From a checkpoint of a small mixture-of-experts model trained on Wikipedia: a variant of Muon for the experts.
Below are experts of layer 2 (counted from 0) of a mixture-of-experts language model. Rows are named router (the router's row for the expert), up (a neuron's input weights, with its number), down (a neuron's output weights, with its number) and show model dimensions 192-255. Each number is 500 + 50 x the weight over its row's rms, rounded and kept within 0 to 999. Numbers have three digits each.
Before each expert's rows: "raises" lists some tokens whose logits its average output raises strongly, later layers aside. This comes from a sample of Wikipedia text that the model never trained on.

# expert 4
raises: ",", " of", " and"
router:631563525518531489502518525373495469518464454435471518545426586461466495541542577465508470473512509494526530473463420508392430492491429482429405516667506497335481486490561488470444442543545497
up0:572468545567567436461476513532522480508530457428515488534507423576481476534510466421507572514504534565523495597571503439519541514475580550475482540495403436513504570505459409437541456543505491
down0:540595500387410475550457524446435520488470540544560537486420574440488524507468546474473424479482424441466455502482560510528483450471535443439437537398494543495510478477512471473584449511501595
up1:504439521468457523568544513447358490545508522407481499472468522452521475457515509468504487510567499482441457563512548535395479513468455597508422489522579624477533658506403565467557501500547422
down1:548494495558517425561463438538501582436494487459555407561493403542466421582533470499517520502454535509462513458571530543477456469519459545519548450456521495513552498433540407387508401510472616
up2:560490420475415559530477469583442548485504466552519434498504547584442506609559443514536478493536522548499442491540539486457426452522561578503489414530473490405567452545535472552538467405538471
down2:475441594543529486603508525459611485522482560537464562558450459433457508478570571489441517421564470485590563537464534486508548472495452508417553590495494436484490410398415473532561439567500525
up3:513447471533510486488486557552505609448485462512471497439486476451480519397607566496479551519437473528563504463407459525515499481568453533532555537467549490470503596482535452490487459375462498
down3:494441462449524547416549471411514481473475415572564548542486546457518544540391463488480448500483509486434396607522481504487543561534595501521522611560439446527455411499449428447449458572505453
up4:517481490493356473553482500456433493507571433454593519518548619536467443598583536553497452476448548435438439530483466574449489539467488446539421452443414484539490480557418485513525632517473470
down4:399491570553464429487487535406508505564440554655514506465435557486495477399498491509472613458506473521578519478534560394494593402562520532491491576480466541511567413467477502489463569458568495
up5:492508464477510518491530540444429564468497648523481461435470571563503469477500534487520445452422506465485548516470456468414502385552438482503516502524541391451463537437522579485447573501455504
down5:588483510423500476552558455566510523487587388486545364532550427486477597514500433453521448575571438572473536479545515529521542506510499455477552438484569557478545478477501463432460427483498422
up6:545555490548517510412480488463582479516492479577475492503549453477547487535493483451563415403454483480449482481521391516534561513483480561511455479491450569530522548551471485526611482480390521
down6:491397540503530557520517494576578566578529513474511445471475485484453549580508552455514520534522455535504469510621590453479487470550599478404512475530462423505477490509440545538423527605585462
up7:516483505572545542453535476417545416602449504445431604485426507582518554587551562412564448473451555455483479506550498543445528457519511515489436508447531522492507481485491428561529402513519501
down7:463518528515536483568494475522505502488453485498452602509497491515497375505460454577509477545511506528516554529518435423515536493497505544534563431459551537479477623562487603503397529477479451
up8:512592536484497496592461424493516504465486526522577613563565452517468476485589453543437623472384553413533575549534418459521449433504391413467497466512551503478495477447508446521471432401576552
down8:466514472402550551434454502470494518467469503459469511517487516473558445479433478468431424625547612533419464490513527478492525528502510496528546441487464539581549496528619535504455515612435515
up9:390588595520463496449516505387559549481502497493508488573527587508570509573506465440493475472416443514460532451501449460528485469464363496517501502483514529513474574522561589537522419455449514
down9:515495407523438502578507490555556470496520487460532516509500377435503498468438485504494481605520546525541533543470572533476521505560524447591464554471510512469564471411449413474511502420506541
up10:510420550490492512478441490498494567450583530569446444515473436561508455464537489496517478509436487496500513467486528437567457526559575459465411508532549513390438512572434452481514498498551477
down10:572602432489554559503488391497418528545458509523490521515477525495447518465500481463505435514561528469400505500441558553450537470476432490541533481542438444496519473485532460481515538420468549
up11:522427479597489589587499456509458410494518462417516524548544591472579517585548488515530433387430471491518499452489495462485465440618544573480502499490484474470459390455570470499515509570434457
down11:521514474513460378512431496520483526607487509464560457470563495518524454539452449437394453559588550423487564429471554485464596548468465489508501514578450517530519564507497479511486442402604531
up12:508476404505515460506489455473514474598499495505477453533560408453528560559576570460504428532513500526524447455502462501420510480530505468529471498488493526474527488483478442420520449505505541
down12:462571584511526421511496558480480512580482508537499575500522556477415478507450465448487510479478544552437583534575568475470539557571490487516580571548543570516487451496523518513440498493515498
up13:452590459504504451425479521486532479437529459370499576525636585452468447556386499476530497401482527479545589515514540510533519446508582581542467488574497541555441539526431521472613445561514631
down13:483422555373555512570560450447554382458543541515561514548548449435431487577516498504501522550511576498430456484508426471503518602436496460585507412501506451522475505417465518518455478460502417
up14:517452412426511392483455412462529472452543559514514506590565546608518478468513500542569472424544407419539600512536472575493445408542502463472502450481576479532527481504515581480417388482521560
down14:441445539542461469537439595528469483432477457461535480481427509572534473616514498507532528512540542599567383495594555448455383572490473510468530480520566531532487510463481491463451547523544563
up15:478576552500699464571509397443539503534454525513464416488561521509482538587587497401553506554442498455513571548555554513468464462426442420442417472567496491498527412510471428521511550498472530
down15:516561504602370475505530539550399531578555476509516504523531527498447478475513523528424437501527514540505502522374366528459448604534514563524450567462535442434442493582599463495547529430479508
up16:474475534494459461530608390562519490525465395414485555494497557539483532551460539426461542456482458493566471534451458637494403608576492507489391473470466496522532374564529484503516484488480465
down16:439534475507551491510539547465431567506499454574460450490560535483487512418470526509504458569482438491459586470533566510558481454461522510549598447534491422476469443540390415518485490523469519
up17:467539485444580437426539466502425535523448494457497524507611541533485508501514552529506571436510460407501554556538493413519499450517505474433543533541467503549466518549536493486497505502468502
down17:486487405454508527498468536512541428466530483423495494541495481427518592542482484411440531481476430564508434461537582538395492513475518531572488505534532460530507516531467438451423420483442513
up18:467409493540520521488556546470509562547472447483563591549487547476541467540517537441510485418545477414455457536483463494461429487475467572536599454530426474394538640434509507425527584525501438
down18:456548484414469483537401583470575461453500575502543401510540447581542486496500462559551510383430495498505479452548478426513547520469601491496419536485482507598478381630509458560459522515506529
up19:501525446554583520463479380544466497539507532446515529439546568459432450494552463400599628534400451591524454465519484468560549483527508519480473533534476560511570491515541457431599586553506497
down19:581460568511402525519486530549506557473539450453495393490608409524601535443589525471384479373483542465517563513523523543422451546480496567592441593537525382498438510544545485529525414499439479
up20:492507450496631468528590501531487513514511490534554431519515473414501557523505499481508553488542511376493482511488569466420515552519475488506396448494457561541438471488501686494491472491531552
down20:478511544483473388486487508496433540536475495564301588476520526503486460390487537508559518460476584517449565539530493497547526391552503534465499485494528515433508480523537353508504443583506480
up21:483548505527443459404562655522515587519547418425483490521484445564548455467504571481516490420487428425518573407538500526450567458452471552535564616434544467420487632434507526573508538489526546
down21:435459602414526477552473536475548508484500494502524448439438481600465395509455426517441513538446521543403493417459507574543444523508533446422508444488427487480570517503486568498554448493454489
up22:551509558521410496484516504554475446531436606513497481441571511531521502499502492481418482456457483530468403498495564550521543460493558461459546483515528451451508535467411488523517531574476482
down22:552530510529419548529495455420521576524557396436499554500488535474490508577426460550642484551524551421544488478558458446542396524476503549500506510559464595517489495471571529447524498556497473
up23:466528516541485453407452517590511490482434545483515460474497548522389487353440562435492511441504593430429413453546477466364478445575514543402494388548534519513418463447568446479504470548446574
down23:559541509508541464591527500433552499506533406457516526428471404525578502456597526534433548557521460595551487585491465557412574471465487511561513565455464490515546589492467608441477438417522420
up24:487500466489491456507467462422441463454549519455451517449539427464524489449459460571572548474518502498509596532487409482504479504535460455478416464615496542550483481524519495517547430460451452
down24:502491473467514497520596552514495511408400452587535528606465553469485581523553530538506449441499492532502442507507482549429556433467536476532558524466546389547407465562473548444504595508501512
up25:510491509457515432516553506458571503432513548506416587533484438589487478556563628435558404538496556480498560509528488516450495418506433500478458449411518417456450507546484516503525495533527424
down25:469478530509482568454403500534439506516435532446525446442555480466449504613487427464506437534545537585486488482468518441471488518530471474473547600628526487452577507423431428506480537399556559
up26:554485476589473516488516519411483448605507536351533638550359503529572530507580545433603527462532533475549488482535401573567480432511419494493393524565467497455474571532470502453468543400454508
down26:480510504470534511436532492524423525547490500502504547514518512505428445538420431449453308536432503540508556467486505531535463492565501532549535479524523528510534565585516486497486552557525480
up27:536455509465448537491415533544524521576494513553497473472494470538530435586482475399488457541457568526528488505477499465540630466431449501474493458530522536567378385509393572588495482516487437
down27:506518413548628566526462560439539523477470510468389544449618575500534493466550512450468497451488451601429450553521533453532455492531435538483549497456523585522491587398446443506502489515494544
up28:489510466581478455478535477507551519530568453492548603528527563482546484493486517448501424508532470518502450535529495560472516605510387434554407423649545485426507595553498547587497432542447421
down28:503463484520443534469456476515453564435437584506486401399493478486521536450475515460536479496558523564529587489492560513513526459468555534333578539531462607472364471457468436399540447450532500
up29:459490441587534565492518541514419492465465530495497615582503586349504504479532466496511512484543629500510517524450431472478514499546468459487417543521480428488443450483548571495551493533396397
down29:530608540436489423508435440474593470508537482520480439460530472534406493514455512561483549447477407450504441435544527476554520505513469511475570522493528553475620524505519479499416462542532582
up30:476508568455473525573515510477535511597465542444449461607425388603586452498500429484473477464452543597494494477520403472461586421443445451543475493458608471452518520490502564459549441478510517
down30:516485410468546465579451452453551449499576534516510603452464492570520399536512481548566470387542521503458566425461421430545562512498523509489550415474496584504471474507498477478513616497515437
up31:476556523597499507487451539387558507538426501520535517527445479570481602480519560414539441428456459470579503491518384569417547546445460544504518506533533571402508541532510486586513468519477536
down31:438487512429496525523481512524465482475637489512434503437408550553543470499402453578532555555531508543512485464493551513501480421501455543482502503384493515517453605477519528420465433429430431
up32:570542469539542481488554551581449541660440492421495562460461580449463531509531506418512563526550537415530391449505462482459475552480495527502395485493446521520466503416538429561494476447533463
down32:486448516474554545497527449471581522425588569555579463507578415577543528375545519547460463452549529559465435479482466503506507445414439510549603502507538472563419488521468469403489529511505524
up33:470542483500480554489508477490501496505507473451441404457533495452610518452492535523538557551434581477570493394489513527438447542496455533496424475496519424462521425546504565428534481442493471
down33:598457538546435506489476454574468550464445482529573556506554506502420506511439484515430542450531439456448543555567433429445507530551448444445487513458465518556458491474497488506516586579514541
up34:571490542531491419496460497378516530592496496499654444471530517422551454556528479514513532530478505441502554466415553439514498558462545525416446503607542433504469502527472506500404523492482550
down34:474544488580396410449416478563550543495580474509430486466439532501565599506406622504562520473504517490476517630497502488570574501517516506486546557438470567458522530502473435458519588587480427
up35:520458513562440557610441492418440489519487461465504541478552470501481504365492482466428591503465480498485511505530481524531479509426467489497507430506478433508416445510509463556550441526453500
down35:488497460510455511411555491457574487479491492500534407533564552476509484555475464474536434503593486543503487517544547585540532547568497521543424429511522532513573462554574593477456524529536538
up36:469536535536483470519494409446504574544455501488469526540488416439513525520524528632579471500562482551581589559488435550479493481410447492508435557487543514485425437664461424473458552465530459
down36:565509555433478449571561537595513478530523532432504478518548523518459469490477455444468452489487518468446463451451563525592476463525556435525482378441489438561583456467555538607505527560407490
up37:454514498494517435531564482399449561559440608487552540581535394540559474590411437508485474452414525504544533378590428532567482556573417430483437466444534550438487534543509403441444513514477439
down37:505568582511479581545536465543646525596501409599442470472489546428516471402473539451480524446579546522473576561439486444424530553499487597511473471578528475484536478380467508630519572550526471
up38:472484519490473483507542514445414429533606470423510510479498533547555571484521469536517470400590408455538498588490506546481481495576484491508528540522451526589492569537606538524488473498513540
down38:551614477537465486533481513559578479450406475546481587542597504531546470527501437451548504426554538538494518511461454561410423441484478459482430486502540493416538447451515479504473454448516535
up39:545501447562477505581442534520544528560542497544574458509527541592403520575495523458512431430544541503399502505524523520420568420499504446578455456521451450503361519468530460560514410511467565
down39:604533524498592528408546492401465523471476478540453531463568451532548505447481427519456317462454405485441539564434464536486509493477498486520544471451561541540585496430558485485469569498456498
up40:659360456480527418611432404519528471566477499442424533490460470432430525561499554450459510418522514419553522469459526489552404489471463554462371654563512490524515459461411602492479557491486526
down40:412589486525466520510444548458511522516518476521565520489343491545541531459482493489535498497466444543479512567480468524468501495590506423463581407525451557362501436510548572468460436500443477
up41:410501584425571392413478468475493505545508539485437502437553503547513505433462473493514541467481457401459442386511539498464499573512483523542490430551569457484510525551584482556499502485547505
down41:473513497371554596547467467573423527537518525481495446545521452539542379461611556503431550497490437453475468604499429505598429471499651441443559586457468495528509454488460471547564427544481520
up42:538524423576486549518421498545491418500531513528472536470519454516493565619532547475457598541478425531451490575504432455372445403514620402481475453568471480549466462514506479519515452456446456
down42:465491519450553567523542467489559503551489475453576565458449540465521472488440484554535493504398587510541449531555486546560522432511457680540443522420562495447495506452588488414474589535441502
up43:557537512545560521428434450466470544579549487562394558536456491420490531550441462422500401613591486486473556494406413433526513450548522449479439473492572518514541467563510464483504414507468444
down43:594455512564427576482485483515452523495408535490520557458448462573455480390462514481555510520389491453528444536637563526458586485487485557486452493367465571492485547447418493490474569519514538
up44:484480453507668439414497596490469551488497533483468498469641492478440391568447474547515603455589555621535523429552457536501434430559434471640471485553523605499547524529478478461485499533472556
down44:576448493495437497525581406523525514455456560494494587508534528475545587485466520502434545551502465441510472557507539562546581490525549617442529540550475493621462393426516453524458474566535560
up45:520483432420525486550504448521531485526502473490455558546538510505494478445504432530579548461428508455340472510447410609514440500458454522572476522490536470454516519631443440511558512426562461
down45:550558520497529580439539490584506479433473503492497449453518519621511461454613507540448531485437463475556510462442546467556552521493546476494511557506554517566514573516509528466519547519443513
up46:527450564484472486563493510483433573467548481515479454465470421620435548458560504469416501568428462555505474466537516591574428503434533459461487490468503464640463538486463561530449413491573562
down46:486593504525544520462539370482572488498504475491542543487512478516546489457416476558493648468535548536548503504536442460467534498476494429505534434483572518452544512519493331419463438464423513
up47:416511537544431459507507438505603529522429506557505486447532521562483490366451421470444469599497533555514418505425455463540505465560498419463465412535454470545571439471506529519480459462491576
down47:554478496471484588452545628379462512439507442515468516457435489448486507510476539466598598509579397501504585527527442501470494580480534499489462463389451524468473436548497472529438555482591544
up48:593560501480387502483399523561471453495605451537473459544508428587470524384486581534568605564538557434463471549536481476510448506464515436494441487467578543449504462494554529456480441441449604
down48:453438464452524506501538513500485631452442545450525512490462602398616493517465361562539492483478438445499549496545519523494536497459465514579471400455462557516503503584462453470484504467419508
up49:540558543535454570503508472486587448472522436535467462458493457488483580445581509497638530470549459464491491432441486428576535525535501529527537499530517444447481385490548453424572550482520499
down49:452480488455559555541561495486527510524455641525483595396461643484546523490482546518475475491475539528517581559478539464465463519507578479512502519514531484555511520567468476489447550543492548
up50:398528589554536502410465480576463535472550494477484453543588546421505458596537484477470499488515485430501449540586529447510454538507550508471481494469494477529508418427505536480520488518471457
down50:422449448433509488548511530503522467506509558530532449407536527491557574490448516463512458523507490706501544493443479482500529470522351451486563500629476498527547545536470536491520508491535499
up51:454452531463488592447461451548532539380479427436454466588532483402514477501549452460563489511593517473529597442538442387525507426506440439492435411516387448457539560551538536484375593481514556
down51:431510527551447399577470502499492535503549561557516496446513619564514536524482543476499480427504431511527368465481567647562458500547554579482571482458522462537479559454529533522564490535504449
up52:418472519496471605489492468527620545555478401477520568434464394529530450407496445585450470548505509555529541564526503404508552488438499520506513504556525515514448653462488498506456556476547512
down52:437429428569506431493453455549396435440491455472466437476470576501515514498460500433485452452508541411455492498512544527496433535475589398563529460533449432458588491494547579529580574606524439
up53:589437479487506611509549469457520584540527476465456455467407409514396535510494505402517459434397614543513448475507451567534449475480466531547580497463579460461354477433480475509501515513493459
down53:494480508549520347444559548530460596535549424599390466493495430509543420464515506462483469561479433429509541480455398540459563587532547574460488499521443555548611428598610534584455609509564518
up54:503525587491535526563471502499506544549525417503547513511602408455465620613550531509580462434547532506482529481486467548438447519455490498420456472580469551432520468549474508482414432478422472
down54:483528428593415493507435498513422552528541559599585446505450507458448463420466503509561528555446470516551510552499483465470508539552497417514443535445535454497509496351470499518553501551471585
up55:488611483494565510559612608360483545460505514479466578427525569532488545564543503451526406516505518589513587555573464551553464497562562510433453448443514591476522548521491446443568461543563516
down55:402462560455505476444446428575454556567489524587451478597377410521549477531463429492455583535483499490534484450524533473457450519446516487504519591477542484446449518490584492509562501458499504
up56:573496444455542504463480556401503557487493466573509537533538553527437505441487496525476481456516522401464551465554436438450524514441557469444455486473539505468520498418517506458520509464466548
down56:469558532500555475493485472506483526526487510510489482507481424510557551573483567511528464467457570509483525539493473535544490512477467481454491452538583438448581483552480489548580431475539485
up57:526594341430499541559482516430467468616541458335538508471506503542517550516496449523546507475451551565489494427525472441531537477525447521515498447555364473475438517450553523585464541476462480
down57:470529616548585514430515539453525545524537534558507563456446599455437492494478473388511442569491500471526560520440478546501468542534544497510536486427463441534424481610378416423524456393583521
up58:480558563549474476536483544488444516469416443561449506584611442422541578472514493467537542628483578384427568456522479521488476536490463531468535399508577414513417541505497552592507471408435564
down58:510509523488458497521589454520398447549483539459484473381385550555508403518476417537539482429485456491507403507502486409565444449490558522487518583478548550467565483513451514485444526494608469
up59:535391499417506507455590510499553477486462448479526603510637524475426468467474568574524476410466476480525406541517543485434516525511418523491507565458471447562431506322545551480481600439559500
down59:490537496530454521469465435460459436540524507503433419545463446525552588532497472452565523559530544498511534483588513421506478536493565456417434538484532524525528482626468476580554470500446506
up60:575429425559358447589492384527468506376413538489448513450431477530517475617416425466468510519540537498560414465490378451494466523424534439495473492484558457615558510525499374581517497565520480
down60:517474513473552428438483577484514484586564423531579491564490533492493505436553560455457457472410508428474487527456608467486583491515481509559557469475470540482469480437575553484492553476484486
up61:510500516475468491558505580499489499499511542508395516545513434450479530579533421475433619524550542531416454517494589497484493446441490496516520461520553540584532506463614550458514467434518516
down61:511481483551518533448568560515500482508468505526586494436518490514505415496581493480413439518423463552510505495484478523493532471441410576524473509461482447513524478606454561541483435438415486
up62:580515473569397463443488478429461453392546536509486515546446527467461536532505564502430502541456425512574442561514528452404503458419487542422467429504466466475537520557519549541513446402452467
down62:492466463481506477476514495519512566602548461531494469435594507548574537492453526437577447326526561545467487511497471580539454498579431475539561482525567566502442526504455546477554491457560528
up63:507481498659488539537515507563518525465538468528507524541481517478496502523537395434443511574564493487511561509538496502425529490543516581385483520508441459464487518443492506483585520475451468
down63:541405549483486510473520529476518439539526449511589539552549451512487505475531533547544558516461391526564455475508495476558407478572565471540469455561530505495527437538469446514536507575379494
up64:462490424489479433544541379487602561528507566482500543485463515500492561540560465491502497523551425490406563600569423455601471388488519573462540515563462526497551527459426528440525565574434412
down64:512568543541535508472471541505373495548454486532432465518442535494498467430476458464479492468455497468477516524466583528489528563462547476544512488505453471501529409537589416624515442442567529
up65:467449578496506494524608411497516537444474380501473611477463497500463456490512567512486590510508465480506567522455537414435482468529456493386458533523423592472531556509476518496405511540516512
down65:487478479518427515491407547468580573546479549510589465499479444498525466484502525445455459442577503439493419430464536581474444462444484483533501523483540492534511510439527482457562483424550418
up66:502595473529438470437453523484512451488398374493472551419551500428589592499528643519462587561529557517518396532523552466437428464492555466479453568612529460481457593502475525370484494510519551
down66:519423551513459431525513523607533548551497506385447508499541507517515422408537449474429474389480503510527566520431425556507482549520526409541509574493506465488633518532563531567432456424455454
up67:640513453451481507524490507533527595503421516511454505548506515492444527389537518523530405511424531459570507603465400474485502504413482475443445509498568505556546440544535469512535570475485575
down67:429433567462516558514426495513473474558567533554539483515428423579547442535406488494560571455539556520444461435540506460497531482502467505500477415469492551378430538441517527426523430429501450
up68:479504558494470481522543544492537432464462478504517492428534536543480422460476453373551430458577513513523464496451430606474513527558498463572451498467589516529501468501531493445553497422422472
down68:533434515415554537560507472526472494472481516534416430517373424508493572438518492513420442502474494468467407454467515470522527406469587421444541536552474553448539476417477486510477526570522538
up69:509612480473515376416517450492542539504552458540500480463560527535493503538459413423521460404473521449463419513513464490528588461469503477524432449584474528523475542562426544421540459512523463
down69:538433411467482468575478490489389539553514504436495517465527572477536528479523430597514521488474411490504524466410532600501503558528467489495493508538448529488420526458517467541436504410583560
up70:611463473531473422396484412496436555547464460463456574522397512503468494555516568522514483464488506463417409518492500500504541520489541535480390473415434528564531582480588529547453578540559461
down70:460498561553513575537517556492471448550473504454577462534293546469486443446526474431457395467466510500544503476443458546522445552578475510512487481572488496522502490541443541521527558454443527
up71:526451428557517567443442437467538512404528425411536563511486426468475539457520449586449536547506568475560486477434407570499585485361522443489567426524467506455460487560524472565614531555611595
down71:554496502396498456527550543520456558525496533526481475479526505459504442418504439528500527448446525483465502503493558512513524414588564497394515544522471472522478498452473450502490430469456467
up72:499486417559502433494468464515490536506516486468564510579450539557611408426447510453585554452452529562503499450542440532446472598503531454494531475530494574526543478548494539482474600535463569
down72:476518533411605573623576472549450493447468491493377494513481392435464545469564526512430474424581412455590511554472488466505393521536472477528458519466470530531472521511521485562557481477449479
up73:501527552512448411504504443510499541480498440469396470549518466498614387589433458463547488529519568429497461482480549542481492485445486495502466639466527525516435518528432506473410477492574503
down73:462481377454531533560588491570426416547577485526478475472489534540455548543455517421486548463486471526558503533487506471553609529543465482530443406472489572614518487652577567520482505637514437
up74:542464609490588445490528521520544557469505521509553443596515512532527419555480527366504510501507531513580444403447514525531585549508457478538463468552454362542481501515492549567488460463524470
down74:477487472628508483524557404433463453506463509465513556550582491502511542505550447524437446399482530470451506476458530400413543444477464469461519568427518479466523551504507452518425600503476531
up75:504547504534457517515460467444482481425551454536582534526516502607561495456494445467559527442551573460534475455462424496437491425557487500475513532579521481583490538507452441543457478453491612
down75:492458483588445483457535486547486597526493460582463491448567552515414461455567545507477493541513517453499518518505567476445572499417439626462534504509405405459427479521565587488499500556549459
up76:518531443501529460523536515474537531606469459566396505475438440517444461410513491468457511538560465424406558511565456548527529561509549535546487548422496418577601519561488582385520485450528512
down76:475454471492558567446495425550582379440553534539564507424576431586463485526427443543549510474493512598507525508489548420495515457459556538462504520461476547491524492449505451464584530548456448
up77:543584472491505447521423544490492459591562347481559540467542549566480553498525544481578456423473418424408454519494448360433528564484471446577495422474529569463515618453485461476440502436470558
down77:468407525432516483526562566508483444471461533462495504572483567490572426552460443466455574476493541443533481510537503574543477563492569543473535503515497428488427551469533528531553605512537418
up78:465464506529516450528521515455346508597476565473605453582451431488450492581499437443560443496484508504564556494520465493435523515503429456504527483652467503505472505538535548523586554494552534
down78:564543431468499554604499548587620492464530521413428588508437509449515484576541529417494520543370494565459463542516544479588530462530447484471522494425573458549554447435462541541523479492536420
up79:577568459527506492508522480540524482505404394536514536510510511542564487407471549480484419362494615535524524498543390475402479513495478457465487534476471493483517513591420480513440498550484593
down79:466508512453550480505493553397511495513488590511534538529405460474492435447487485514469425503477448522528552520468525482427520553460585556502492486429515516545488492465526466483458494519511454
up80:499612483467384544467527458477446581422590456535464529443524528502531460432439481594532570524517470533524541525505473510551497499557430517515550439426493437483476512543507483595418454499535501
down80:499493539512510424449522465552480466529446495529540491525564433516516526526588513361508448432447450440571543544467506485449533578433471509526545497524460497464638534510533466535432533499487514
up81:538391426523473468540550518447534420477545539544536532436470593459554505484528495495441520503497431489471488451515401537391542524474549476567506447482481483516517515586540405568517534538496491
down81:551561589483504501496493479608502504518514515508503584561468516476498458508432471510508436496495518495544514597457549533519456510558416483551485500563503427557392518511503562509533450520530447
up82:507522377531442555535516522406493485531518478573450577588463568451554468521466495507531469548488575506435543495480456495563498496517473453485480427440594540544442503482585436436406588527535484
down82:438474537538475405506436449542482603502473559463515547497542464555562510390484543494581448531514459443544536495487513462545488560440515471513494466532467564522433556486478538548509531537470548
up83:566496452540498443565472511529534491531476367480454598449487536407549498589511396447487457451503541486452535449457570549476613534490508467546484437451488476474436438484526508481511459458466557
down83:449547439491514424507492519485537529524486584469528462523530512503544518500509594394464455586567552511506463552471439544547469486557535477544556514496505559480519507554510596524568495546518482
up84:526555466523553562456537481555559470585579484485480405496492504541614511551588587400478507431442565557493525481542391601525493522434411523561516551453485440491508458524574480431476433493453476
down84:455588540558420456528481556512440558412538451521598475513511532504453498447361569599586579489509486430510483474571555541405497391587518433573558519574422537489471550452406504497471551547559462
up85:549445547439534510437495494544459564572488524417653498471461534464571507490457588506495595511570507446506488435578546547500538486496479483497391526524603515454475540445438457493524536601546538
down85:557612605493518557436474543562473464466495488509484524502439541534489500565517452340443482533502536515499582567494533479528475524440480557463428538515514475620423498545593446525496460511542406
up86:549346465537506470562565464424422575501582434609579471500387510524543514507513474476480453530449491575581517527542386480447473533543497497432487557490447503447473578486474421458506363513539509
down86:575539498465480526494461501531506456576413546524500576510477445477513490465543486521504410515415480485508454548375504573573482445542525587492510539485472477494430431521506540460528533613471485
up87:530489486565597459554370447557488555474474560478558519525524512557557471454461538484568520503534546393526510443576512502483528504532468490554552415544514509464546457579410475461550474555538504
down87:512442485430402506500583521425500470463498540469440492488561562457459564533575565500424639510414613503593427464557468491420564444484541493498458497531554567468448452494523523506497582443495488
up88:471469522542443440546531515487504498590477517427533474471523529502459511555535465355490467491492466511549581541549416588443537514564411504574431455420457493485410546487424442594573474579511569
down88:426523561501592555461475461538536533488548495456461577529458567516599479638469569524514517475507589519436529471466437401561475546486495473472515399572573472497523430456518471449442472473479479
up89:533546502488516445528418468519468429456515439554468550498386456475515550618502555433576432472523533519567484467522451421497479410508507545534409551457499443520439505517421503499570477481442452
down89:504446546474520471422537423463519542577459489452549331488500550514472367511489605499515600552488556515494525547406489433521511467429450594456544480594515603430549451499505448532615514591528552
up90:416508501532494605518485493411555502587428531480537459544553525393510533533464447520550461426458563557483522634557518534459522455419544434466482485520571519428503522498515635512437541522521464
down90:570455580516494453467442489547401485558546553483463548437511509507451462540518544400392494492561498466488428364440482416471502552585496471559497489523434418502525506513553367553486435384521423
up91:508573406460554562427465553471524505480500588447509530558401534510457459527511481460430490531441567467544490513602461521469507482492459503503433515472481484471514517447541549477581488509410474
down91:462470528565507463535496420553551442500463420553502423418497449552527523506462499464635504453579408454412461509444533535574526399530563482531478496465556475469462422566442463478509532478474515
up92:607513435508500426470545537458499455547535498461481475448557532545438512613436535500444467539519501461564456438491381522429524498465455488521595445621502491508543441416499562471503483518547476
down92:472448591549511555448443598445508445521480410558557514552533461444558498609502510485486545460595475484490501473548552457482495534408453474491468555553470508488489441550457523479417547587502531
up93:475486531463476514540419576505506615399445511486498491461537527467492483545488570418550472418509519461470509537548463502466522479544490544533453498489464536606442476534560438458527524581520426
down93:584514503570582449461536417485440491556500438451481601475485413582414615491506497553564474522478532451414537425514530489514427540425521506520486543520530526450529473402424502579416469444537507
up94:567571577506446522456489580511472524557476529541563519492648581510502464545437550380452518508533488423516410568545453408557501464424574406527462465566439488508466523474495444544510480333534507
down94:500499479471577493548559442496478434448555501435473530448543458496531570474548549525589469523542454534485517483440599439460525443530404562431509491476546456581576497436617553537542487581472543
up95:482448518601488420467438507521513482482525489453512577546566516593531442572527475416493427482422597463485440431462567518575548478507517516483490501478484442446426529525503469472569563586553448
down95:536522496504526427485403489501478505518448460505553475515404472552505526420497561528581508521480545556482539517597460516498500418509489454461429558470458422467544561469550452532538501432528493
up96:466457508505573469492554447445429525521507490496432498554513530498505573612534489580580415459506518509527524507564528629510533493488494473443508443488456453441508474539516513463534453460452575
down96:477521472556543527564552470547476520407576423422468395478516569450507448498493452580485411519425518495515507446461451501426458528489378426409466556454394490425564583361494521550452537513462470
up97:564489452534594468510547555486530578392509549490436552541466577486400448408574436496573508481454473447516534529472500529533493535454535453480443472523521532460488540436447486494462509458464561
down97:456479483409460651483544459465508416499495512479467522461486445545473473517504426449483523532528544557501530472474488480521543454525467522510422568461460463490532468609501556487512507466516490
up98:513507454517439417463502495440515561577613540442595561483526541469527528445464542508572531455470516439471513507536363586603446513525425536565427537528583502501468477446556531526478533537524479
down98:407475553482545431558501557585456490497495520447479460461520448484543449401469549484506508501658442480526411538476582381553463556574534480475554496485466433511447599541459457516463505447477482
up99:446510468600416515482502464448571520461502412528584559518543474554443511443488468504586505447511453499489492438511457473522503527482432400552474479533451483421586485562488437490629478527526435
down99:489497471518488471552493536496430530504448587550490463458486552444399476522522467557469579579420500498502511490474573402475528466461641447499427546592553492505509433416482519548483536488487491
up100:582522433469491434578471580498605527529448553517445590554429468520473502629520391463440441443477512449494489555517482530580488454445514402516452556487491481518455546463561482574534532450506521
down100:572498498467503524447535436483403452451603454470550445467488474518548470437516551501526523540564506531569520415476496428389539497558603473575527489615498517479557442592434494542508438542559495
up101:501505504568508471461453449483569438563561574555561469502557468450625522496575518407508432539397547560543519406609471521539533600515509541527429455509471517455543437485460483446556495542446512
down101:504523514456611534625505560447397493561448536535435481554530503569430464496458581429469390473549517506446499542426536598362471456488510523611524490452562535519452532523533458524485525508448429